Weights of a small mixture-of-experts language model, trained from scratch on English Wikipedia.
Size: vocabulary 28605, 46.2M parameters.
Experts: 32 experts in each of 16 layers, 64 tanh GELU neurons an expert, 4 picks a token, a softmax router.
Below are experts of layer 6 (counted from 0) of a mixture-of-experts language model. Rows are named router (the router's row for the expert) and show model dimensions 256-319. Each number is 128 + 24 x the weight over its row's rms, rounded and kept within 0 to 255. Numbers have three digits each.
After each expert's rows: a language model's description of what the expert responds to. This comes from a sample of Wikipedia text that the model never trained on.

# expert 20
router:150072125117134141093106095134141117118146141126143131082172176121087136120126127160088130141124103145150152120127135112094104151118101122124105136111065076171114116138180132158108131109162119
What it handles: First names and first words of proper names, such as John, George, Emilia, Mount, San, often after commas, of or by.

# expert 0
router:131120155118144091099122081114118120141142106132158143185084122105083178095126114136115168137142091106147124152134081134174136139116143090147108129136143139122091124132153139144113149101161126
What it handles: Digit tokens and periods directly after a dot, comma, dash or degree mark, e.g. statute chapters c. 16, decimals 15.9, coordinates 29′57″, thousands 82,282.

# expert 24
router:108081152135165104109125134112135101117124156123114150136127124132113155111130143122109099095167124118147155128110097186165134160128120156121081143160101077103134170165146133128106145170162080
What it handles: Space-prefixed whole numbers, mostly small counts inside table cells or stat lists, e.g. | 2 | 0 |, (1,674), density of 241.

# expert 11
router:152154106131124089142124109069134119110115132130163087157140100145136181107088176121142117120054102119150141135158109093149129109147156098131110111099067120142142124145133164147172085114136132
What it handles: Middle or final pieces of longer words and names, such as -ipp- in Mississippian, -ed in Masked, -s in 1900s, plus nationality adjectives like American, Italian.

# expert 25
router:114144166143124125163132180131108182164097109158160154058085144146112106107179116166099152123144136080144106117136179130123126146111156158163154087142145146146091108171099107137116144122135103
What it handles: First token after a line break or heading markers, such as == Biography ==, Personal information, In, See, Total, and table row starts.

# expert 16
router:115124082126125144124139188154137140102066117117126062098124122162120168134083135108110133117085109139125140119126112151092175144140092085128137139120116127106148149137105173134143081122128173
What it handles: Head nouns of organization and place names after "the" or modifiers, such as University, Railway, County, Committee, and Street.

# expert 19
router:134104140126125090106085096106149132102127147140154111110157126108068159118125137159110118135126089082140119164118083118136146120121131111111116131163077086147140123091187131118103132096114095
What it handles: Pieces of proper names and terms in table cells, LaTeX math tokens like tanh, mathbf, _, and countries such as Greece, China.

# expert 13
router:149099151152118123155132139147109103165127122157094095146118101130115109127160181154090143141092179138132119125128140134116124123063164112152106138138104148112127145134145159054119103080125077
What it handles: Degree and minute symbols, JPL, Votes, and field words in sports lists and infoboxes, such as throw, runner, card, Player.

# expert 4
router:118088119143097127160155091189137161166138124120084129162111126108137096168079109118200114080127135134115133142140120097140135108183098149135133170127159090154129100148135077129176125149168117
What it handles: Periods, commas, semicolons, and conjunctions like and, but, although ending clauses or sentences in running prose, often after closing quotes or parentheses.

# expert 27
router:139141140114134159127134124129189121134135165128131160155138155102175099118139137087167099123157116116094136104099140109149088145152183158139143168139129104119092143117122103130125161144109125
What it handles: Forms of be and have and the articles a and an right after a subject, e.g. was, is, were, had been, as.

# expert 2
router:157136129129153117117088129096119111145147078108126104138168102125153160131157122099147084141145098111139134118133149120191124117083133133145126115117088153115126126159119120126088093158088118
What it handles: Articles and possessive determiners opening a noun phrase, mostly after prepositions, such as the, a, 's, his, its, their, The.

# expert 15
router:147152141146144090134097102147107094140158136141093155105086155057082118082125139142116102152094131136134151117115110097155131141124135142127182123121073115117107161129142157091103129161173140
What it handles: Unit abbreviations and short tokens after table pipes or numbers, e.g. km, mm, kg, MPC, vs., waived, and chemistry or technical word-starts.

# expert 28
router:080098178113104177135116127136184119095164123127133157137157126106150129102087114106134137131170134120127112137107120080126118091150101135138148162120109145138137089112094077127114145147128101
What it handles: Common nouns and noun endings in narrative prose after the, a, or his, such as building, film, projects, characteristics, consumption.

# expert 23
router:107152080120113156112144127149092146112076158134134093138130116143072129113136134104144168113102124163128101145155091124131150099147114093129135102137152166144120147121112127086148127110114141
What it handles: Latin, foreign or name endings, such as -um, -ensis, -idae, plus closing quotes, middle dots and table labels like Spacewatch, Records, Airport.

# expert 29
router:122117099133124112128123127135122161091065147156109145155131123130140099076124111109109087159126144145134140151142105168109078147052140141114104074113114073156157134137144139117160135145158118
What it handles: Month names and years in dates, as in born 10 July 1769, April 2006, and film years like (1984).

# expert 14
router:148110145147153129088123125137103098174187102108092147170130128128134093123104189095138118102122124109123155092160148140060087107151110145142118127098120116120124103107184124162149162172126135
What it handles: First pieces of split words after un-, hyphens or opening quotes, such as ec in uneconomical, cont in contributions, d in dumplings.

# expert 18
router:100123076148085167150162139139097119118140146146135119155117144101118137113152143135149117117144146178112133157098106137120125139145147111137167110139132147135164145120119063150162122140097160
What it handles: Commas, closing parentheses, semicolons and list-joining and or & right after a name or word, e.g. (WSOP), Hope & Westwood, Smith,.

# expert 17
router:135133156136084128136126141101105100136116095098163104101113106139193185132116101094129156148118139123116133161132116097158133133096097129114109125130108156096129135176103137181125100115094099
What it handles: Common nouns after the, such as number, time, name, city, and labels in infobox or taxonomy lists, such as Order, Date, Coordinates.

# expert 9
router:133126125100148115143111169150145157137143157152116169114128142148073084159125101137124165160171145081119125131105148173133139119149112143120171084146128131124114103142107102078165135164169154
What it handles: First word of a new sentence or section, after a period or line break: pronouns, articles and quantifiers such as He, The, However, Some, most.

# expert 21
router:131143107154089108125131142138108086119130125147117133127127108124125105113121091176120159091139160133114157112131166137129143111121138131124131120119168107121147149152137137130101101085144138
What it handles: Hyphens and pipes at line starts in bulleted lists and tables, heading equals signs, and in-word hyphens or dashes, e.g. dot-com, U-20, 1998–99.

# expert 22
router:123112144095131091123105113107119112099116160172142143138131116146071151132116096146143118134135072090135134136119050086141153128129127099124128112170098119164142144100159131105107130101140084
What it handles: Digits such as 000 and 500, coordinates, CJK or Thai characters, and short items like US, Ford, States, mostly in tables and data lists.

# expert 12
router:111164104164144082148145135087118168161128168154113144158130146087193066115146145123181124139101166134162113156137129125110130129145133131132157131113136166141119137129106142135099133127130145
What it handles: Conjunctions, relative words and subject pronouns, mainly and, that, which, who, it, plus verbs after a subject in narrative, e.g. scored, escaping.

# expert 10
router:134139113139166145128109095089135139100134114117147128120138167171092171153145107141144149154100125144139115140150111137116161120111124093116117147123097177153121121120111143134116149092122127
What it handles: Final pieces of surnames and place names such as -ley, -ville, -ford, -ps, usually followed by a comma, parenthesis, or pipe.

# expert 26
router:111160126131168159089175131145143140147126137131147111086115151144112107109125117154090126152151098157132116101147163171119156121121182146107076093136170138113130109113103090130150126156129110
What it handles: Prepositions after verbs or nouns, such as of, in, to, for, on, as in advancing to, part of, due to.

# expert 6
router:153137115080161144108107149167124130135135161118073173116120113115159130111088129167134098141133145153142147091113160130087102135135169144130124180134088075136100154103106169103102096135125142
What it handles: Nouns, adjectives and suffixes on political, social and military topics, e.g. people, national, political, killed, and suffixes -ist, -ists, -ated.

# expert 8
router:114164109138113104094158107158090118120090181105098117125128135140122146138160095150109132138110118141138164132120049098158161144099115093100143121142084159156154144121174152104115133113131152
What it handles: Digit chunks inside long numbers and decimal coordinates, such as 000, 500, 722 in 120.529722°W, plus numbers in tables and scores.

# expert 7
router:132079090153130085099109154098112148120116153136155108124169145124075136161117146118089109114099113160121114104135124150073112154145080117101091148099099109136154139084152139148192140122140177
What it handles: Opening capital letter or first piece of a proper name, often foreign, after list dashes, commas, or table pipes, e.g. Uzeyir, Iberian, Mangrove.

# expert 3
router:130142124126142147125100104036120117099117134161160124134130102150104132093143152121109103154085103130127110132165130112132157111124105119148117161113117134111128099115137164139146145078072189
What it handles: Word-internal pieces of personal names, especially Slavic, Hungarian or other foreign names in sports tables and lists, e.g. Z-l-atanović, Kh-l-usevich, Gach-á-lyi.

# expert 5
router:137081150088103135158125070160158110080171095130101187119094120097136110158115135114108111157178117152135134142135170109157110162134150148127104127150146111111109158121133080138086109125144092
What it handles: Opening parentheses before numbers, unit conversions or years in tables, such as (5 ft, (1922), plus quantifier words like many, another, same.

# expert 31
router:133148104125140138111180172165115155116092112112137138129151125141101143174119135132133128065095152164078121092137104155121109155121085081118171096179108145107154132131164151119122175110148085
What it handles: Numbers beginning a line or clause, such as 6-12, 31.7%, and 83°, plus word-final tokens before periods, such as service, out, qualifies.

# expert 1
router:113180123136108140182159131132089132128165134080188101097148124142153113150150129104166123128142114144137097129120151121065135096120131140147118114113168126132132131119106144142122137135091145
What it handles: Pipe separators and colons between fields in tables and lists, e.g. after season years, team names, or "Winners (1):".

# expert 30
router:123181162148124146152122127140169109157114078139130103137104123144126129153152127135130130119144172123114128122080121145127124152150122143119163148116168094133131126121130143094125120138132129
What it handles: Newlines ending lines or table rows, table-cell pipes between numbers, and wiki heading markers such as == and ===.